config = dict(
    n_layer=16,
    d_model=96,
    n_experts=256,
    experts_per_token=4,
    d_expert=32,
    d_shared_expert=128,
    activation='tanh_gelu',
    moe_layers=[0, 1, 2, 3, 4, 5, 6, 7, 8, 9, 10, 11, 12, 13, 14, 15],
    router_score='sigmoid',
    normalize_top_k=True,
    routed_scale=1.0,
    balance_loss=0.00255,
    balance_bias=True,
    init_std_router=0.00796,
    lr_router=0.000801,
    n_head=3,
    n_kv_head=3,
    head_dim=32,
    vocab_size=11124,
    norm='layernorm',
    norm_place='pre',
    norm_eps=1e-05,
    positions='rope',
    rope_base=2830.0,
    rope_fraction=0.5,
    qk_norm=False,
    attn_scale=0.177,
    tie_embeddings=True,
    parallel_block=True,
    init='normal',
    init_std_qkv=0.051,
    init_std_o=0.0,
    init_std_up=0.051,
    init_std_down=0.0,
    optimizer='muon_variant',
    lr=0.00722,
    lr_mult_down=1.5,
    beta1=0.95,
    lr_head=0.00766,
    grad_clip=2.0,
    warmup_steps=200,
    schedule='wsd',
    decay_fraction=0.54,
    decay_shape='linear',
    final_lr_fraction=0.1,
    batch_tokens=65536,
    seq_len=512,
    doc_mask=True,
    train_tokens=214100000,
    steps=3267,
    dataset='wikipedia_en',
)
Below are experts of layer 5 (counted from 0) of a mixture-of-experts language model. Rows are named router (the router's row for the expert), up (a neuron's input weights, with its number) and show model dimensions 0-95. Each number is 500 + 50 x the weight over its row's rms, rounded and kept within 0 to 999. Numbers have three digits each.
After each expert's rows: "mostly gets" lists some tokens that are sent to it at least half of the time. This comes from a sample of Wikipedia text that the model never trained on.

# expert 224
router:590465510509475522530462464380523479481549441433568539491501547564525448468481524559487433448592503520391450440566547477451534459546458400449517528585557483459451489525467518492614543503569423550511523507547441465567543565507494563544514565532544540466419415474405453488495466456501457569
up0:599489548514470476526545512427509440565537473493640469489443574521576485462468416561545493494460556486424507544585512452525459501510479434448545512444481449448511463570515498446540522506523425563589406487560377524512567600535491519495470525486521440475500478490443516474513342504493542529
up1:467489548433489570548491563377575482461522442445442560435514521601535527490613416468518526531559521516519504492528453401514552503478468466506366561496396523532552479457497543546556479474458494502424483503521485470606427448538534483498455554650462476499438486508446497492464473525453527516
up2:537524438498527503509491499469470499504505496408532416501411616489539537430428518567466490441558544586408558503488531513516469508573417459554615573562510420407530548518444576506537510433482487493474504456527388495534456439493556539462418511558461502571476475609467556548516491540457464482
up3:506544520426411503557540515336460458496503420548558497523418557477542470532442507521453516463422440497459353505498508511536506499543564505480544481556494535495438496431540434561504530528569560517493531525498505485481416522587538524541425463464631441455428531488468472502532531462603467551
up4:551425482513452506576551428436446488487466570491528539523539491515434509555439610424400515405678527512470539472448480502524550525514504483491526467488434460514474545619517554507460378530531475487585469547512560539440420474420481520430521556565498528526520509469500549522443529495465491526
up5:540534535479552463526470455429553505545587547459478608485491620630526522455542476512471462441458472452505412421589538398479483451551488499496512379526477497591487447527507519425591479486526469464438573441523487439501540401489541551507460530569524495541480420512450445473508466483552462512
mostly gets: "de", "Genus", "cap", "equ", "soci", "post"

# expert 113
router:577538440515457482592489579511553430495417467462505566460480502523558465541455646568475522505461537473424470414582528501483550412604414417489497506477549539440437525518539467467529491616503484612534498516548431495512549441477476512481434508455503470483543493428477533561502576429495469507
up2:538518376506482530589510503525543516489505503440619471404418549529503519538445513547455433554413605407424451465506474495512457535593421509500505503520501522446450439464456456541527472606555487582538532514556510434543568472498453489422507445534511462586534521467492485600497555433494465473
up3:609490541493520544562605653545534490477474421476569467454427544499477429446494529583469421411434567549391482502518481436465481493580451471558486496502546546520454489485479487450531486530495500575502516573475463495402419483535496552463472517508442446528460540511506533570454512399527577480
up4:435434501531439469546537513557484546499488444548587454513536523474494508517500514464558431443454487544529485541566506460387567457646469512442511452541659443481476477507550450493501495523556462500525512559520322478516539410519546492543486467575477530507457469496558489570592524476511502449
up5:420489432529478530488518566506489510570505541503572533510476501559488505526453521420361498399453515513508479468568500601590575449505582393500549376508507482445435529510476493586552564519489537538512547464435471486438481518510516520429537581513421471479535498464423507595469539410544453509
up6:513498534547459516552500485489368539578462512579493539486574488489430481553494498503435589518488494556549584486500519418461545513624479493508481538449490449473439501425441575466387523520521525463502579508598508446632599425457508457443590472478533488535508508435419528474512500477450494532
up7:498522513467483362527501509418565457396518487461449481486550493474500509433480494490397425500507555576537496586576539502500548404531482369469487518472588552527527587537469519437583535573466508620486571490526476547471515442548441564481561490531553501443526517505404499498470545500458443502
mostly gets: " ", "Candidate ", "е", "himself ", "themselves ", "Party "

# expert 255
router:534428430369494498467464496456502438557565456439468607515421534523589471525534498468504447502496488546507473533513437509492628431558499363513519557544476567538473604464529504586597546592530488509532468416458468422483503472422430551474480516483491450464546452493512512538514511515505500566
up0:440453517531451499459361472494597520415547447422509563533458517572538487467500455454480478499523567443492550506520527513551595428536545438495556556472520565582484481518498462474568567501524493523434582459428513464507501410489423566455569555476455435487490635513485594465419495463507511474
up1:539493452454519481534525538442547493418485411587556442524469542433471555484477489488469494520525402510448465545538411509545450457585427433501459524418517556516551541512603464474529525572615435518483499456483497497397555547542519489497660475528461491447524505438470595547483433457488501548
up2:443503479520442508473493501502507413546556465402355561490480507593614502468489466542427407533526602566566525509470509527509560514550474434509544528413412522461472437536512489544571505583505441529531544463469485461472545536488415431492541533433544485407552488501520463513469538470571598503
up3:490532550472392429588489533480523467472407521461519489540464473477511492423554455517418599475444518469456453513520445544493545563577510499603491414519510474550490552489371445506487484596450508450528486462435451445583499454562517441522494504507500530485523660489475583492439478588472467509
up4:492482414445559536486460452478551443527493523518509563484460494617433555542543545471516519417511626513440411452629489511432502457462536480549563543593413571598476486526472549495564497537493515550483538520502456391486479539441469528423486559539515435477473473557503476485389501454504491553
up5:554479463458516445505506496584511491544494433531578475569514466418500556509426513373453538395588501427405512546541405521483516407516455492509480524366558496442476564504439499519458494560538572539518545529529499551510535525507448621476553504496443521435529483486523502518396488574516568486
mostly gets: "area ", "school ", "football ", "town ", "club ", "city "

# expert 194
router:545489610510457478503437510416530427486469536478556496496460512495506446503493616473437410455595532510467441519541531536504566523480482468465586535591542564470438505496536517403526594444618481534521528582560414475474618497413523541486509532483519569441407438506479503474493473470498446528
up2:529517486492491492601428436398563588473471446529508501542533521554423468521473455456446419507583583512532552504503467473558504468503479485457556517518486616463495535404454558477558525513504504571477497504556369571463476582582435453462509482498445556447448475548500524596430449495398487536
up3:487480586593546531552542445562512525472474517423575474500530534502539425539533519458445518476623563590470393514521483518502455500412495563473493514515491463421500574463487469432447549484548539505514455556494419487534408492480416446480499559546493527474545377469437463472449439590537594549
up4:593490522499483503434359526513575492592512499496526618481501570549521390577554590418500550494564466498489461479563462486468491456514527583446444557485444584523480483388460528564588548510535423474450523495519457529478527477440474442487533534564410463463479418536497534433506486476522520497
up5:541531490538530448466493422434505474551551605486618464507509594387476449493469468576471410508494488535504476472499545428484561414536438542483607479540417457447484570440532541568558453508503441594499410553489459508439409471509448598569558498457560502479503525501464525498539528510514509460
up6:370458512470441524482451514446516442549437496575569507525431462475494416506456500545472402474624558495474476490501546539509470554589469532543606513475586542482466415528474509544505581488446504510454485582601498545537565507540451488447492495461579529441445368478492469429512535506507444501
up7:557427577471599460476464509461547518498511520578511535450477525513409430532539616473468493502458460440559578507513560560478538509460485409530543526614515458390496561469536501439582478469505569517486444510506542457537536456571467505504379545564504492485447506609560469464465449521417435493
mostly gets: "ass", "all", "ath", "ear", "ad", "ail"

# expert 81
router:462548527526418463548397534400448495513477478418493498507590504507486460491513573497449467509544562548437483471478544504528529347537443406534620543589534451509503515498566517500533647563532446508472431509547442487536560541502467546470420555530459529474496454447418530528555498465467505495
up0:526405444558531481595484437543577454457481472499481472535545470482447548546535580595493508555453452500496460489469502508517531551497416370563610569484500498535401589526494473478441538502519537525467519506455480408496539417571410544460451452535437528402501475531508474439558437501506533585
up1:473567478500528536557453518530498537534436472456525577499590452478468473525500447511464498459434552519457532479508529552577607483602479458520530419454566523488449493510425501632484409504541594559444491490546435549488631520522457430428419468416458501435564539573491521521459454456527528487
up2:504375478487482561488519516563636432536515459517583478575407516530469519609504468522510466510512491490516409510449598523538550412610539489527498510522488474464543534564500547452521502399516531460456520510525364482459508462426497545529439551462546395501390495479466492506473532562491516506
up3:480521578444563517450531416543430497584508506516424490460520563510539493550566612456417458432564579444407441626463521477515609481480514491500501450442446501550476542507531470444537481525444535469505500474530512428545527493411472489485461507538545403518518557492562456391508412536427497504
up4:537437427461509516493524527367534521452492618531587523455480476466433507527515598505463477453470508453472557477441539510535527400458471463478616464619491504545486457497581550481473526513440531523538487525435476463466602433598486525481410572483380510500468447511470510492528533565521440462
up5:467509468458419482548348612546453468438533476391522420506515566456548460493465547513486506448578458489463538583565454482573369509488523515528574521514449462500507539432591564503508523557524536449604471496450446522553539481527474531552538443525414495514457448455427516557500494484541479483
mostly gets: "yl", "ax", "ell", "ter", "yn", "ur"

# expert 12
router:539502532421428569542467556426544476521449423493582490527569488535541531467515498452485519494551537532451425508587523499446598516582444455524542536438507461520480405607530564470547610542517472526490406540537461434563559536421502440538514561431525505444504469459510455504491529426549395450
up0:506472573494442606464543544461498555456542487450562555507533547551456544450639468502434543449530449450512421519541529510441517518453493476537431492480445478500512393567527563449460506518489552567464445432423513568562583499461570396509589588493546527510544465501504440479481436480584440528
up1:457465569518462555484477488485437580476567434494577539492370456554560529444443514542525451551485526453550451465453529482416497559536447475532440524458584527482465384532525466417543504549534464554529432586451535515548533484465483495557537619550546414502460542399445523475559542487572469510
up2:550519503483506558545459584421537535543549430493570371427515527485483456430554474426461471474535494456434554482571493454509493423542516532563435577516520347505511537540518513426472532469480568497513371459575529548484582509471555534465588486452509537417480547523435489517510583513500463514
up3:451491462600483472430422571480511491486517519519519459537536476530494469463544552478515440502548524592560523535509546553449518484557447448482471551400438501455529381574597541512535493533480509504426468446432487442588565473408441487514433480548524460439610531447545493451582535462600466427
up4:537479599506494494485466375533582473442533537463508567534590541493555551433494562423456501460488438516574448480546507451406572499559446524488520504479428550596512484502485398501508551533453507460498533487449473451615535540451431457438546565505414415569484461524486544456490417542558470477
up5:514486518540435473530534485461392548461502485482531502447484483510451560480451525434478530469536563557559472512482562477450567469477448466537431479351522456575509506626489513585461617574503410481575492570439488476477544492477471534564535568424537427501510542416495545464559521504544391518
mostly gets: "qu", "Qu", "exp", "inv", "Res", "Grand "

# expert 39
router:499471477416499528501498573388419591446569479532511520473476562586567444525483550672458470502477521463483445529481450507505489445523532491472443487474469591513482546533531450592547471494636483519440415433568480435480482530536457472499467579531469519428549447524478554539479466457434515552
up0:566494483571470522502516509459404526527481486524429509511394510452551448592424489519499433452479469568505451456439553478586599499539534418447558505466566586490523513521441537549475484610601475496471469565541469459566425505507537603448562420575439495456473519481455510560442531435481464486
up1:559579480505481490523482647486421538499537529524558434423559500494517584488450513608470440546417547513534441508484539502434462465568471483484466483491505540518488476515520513515536526392606454607510481453588459477421515545413452465483506531543468521542514413430478522540485372424535472521
up2:501466513482545485487560517452483480505531433514554465450516498512543504523481420490570439451510427514498468472487550545468416519583518441430492526520520516425492522562430520622552550475547545598505417526494548475471492526560404525586474643550428513489537483435391523443373429477495540539
up3:492450504435512480439489505409469532515515412442502485384494521547603392486523477590524575516481564500500426502520571450418408488519549590479464537527493472569454498487547484492625526518571565550587469452495500456538468571478452393544563472516558498486507504407477479519511489447533498578
up4:470454492566497523499527602512521534386575541491493488506469540517465459482545538511453480459482399396513615553519422424574470419530431517550491481567617476452434482517468552543478485565507417515510456590460456531476560470454399535459457481554482543444504506524544526483533511621493539443
up5:505536516412481551427368430498571477494515551482539485497494501567528497450426483544556536531431497507546410462533504466469548471438572449497465553613451443524470554505489556580541501570496562494483570444475443436567546484508490419457468578477483403423501524498530405487562549512524390544
mostly gets: "name ", "father ", "wife ", "daughter ", "way ", "Governor "

# expert 167
router:558487547471426444506412497529479456484432464447495517460565525531485517493531524526434441459535510674488457528600514536449522533521476452506531515482530486547445474585583587480504553449613488507524488592525442457575583503435464531528452533513526506416410488502391461481540575432543525507
up3:612519516550483447522463533503432537524497473410564448475536527573522515412431522543531493456524592485447567499466426512556481477462508491482536516469447462481499498522557595514441579502542506523358475454468501420583524509510439489523458462509527408492510546457398400519495554568589433593
up4:564480509507452444628480466519477539500502468487410470455618586479520549499516567509483583464515460447419454513468537545488536392501480541490520587416523542542461485555559577535544525433425469524542549469533438502445508470493475460504486472537389609430474424508495548495422476409571516477
up5:493451528517473511473422520570608408563516485439592427383530517501489512498522504431552674580504457485470432531625536496407541514593483556458494557502419505515449457592467561540488473527539499521506525515499501458458475521442470472553507453468449511429575454431507492479498519476488507509
up6:485646499458534499455433427555519493494524500433635452495570523477463482540457496510473510476546457546412529518549428462437467577553444595563478492613547564459475516548516437468502506510473471499459511593491505623487425435503441520509450445492498454541466574479521562489524592468429487478
up7:472484504390475354551515457543441456384446485479492520487520461467536477499508515527509448401536435564516499486581480599478519547493541522464525502465612542458475443607578593562516488462516557442521478588523435508593551512457456509497448572487435478452559567485471449493438549529487492505
up8:449486518620542399464578463554514412507521497505454520488564506529422501465473479461465464355492469558507466552485465492355534470446527544557574505520572462515416456567525500589483539517562449562556502569554557456472456516470467475516547526545612490487450454463463493502557552470457430508
mostly gets: "iz", "add", "unn", "expl", "ish", "ard"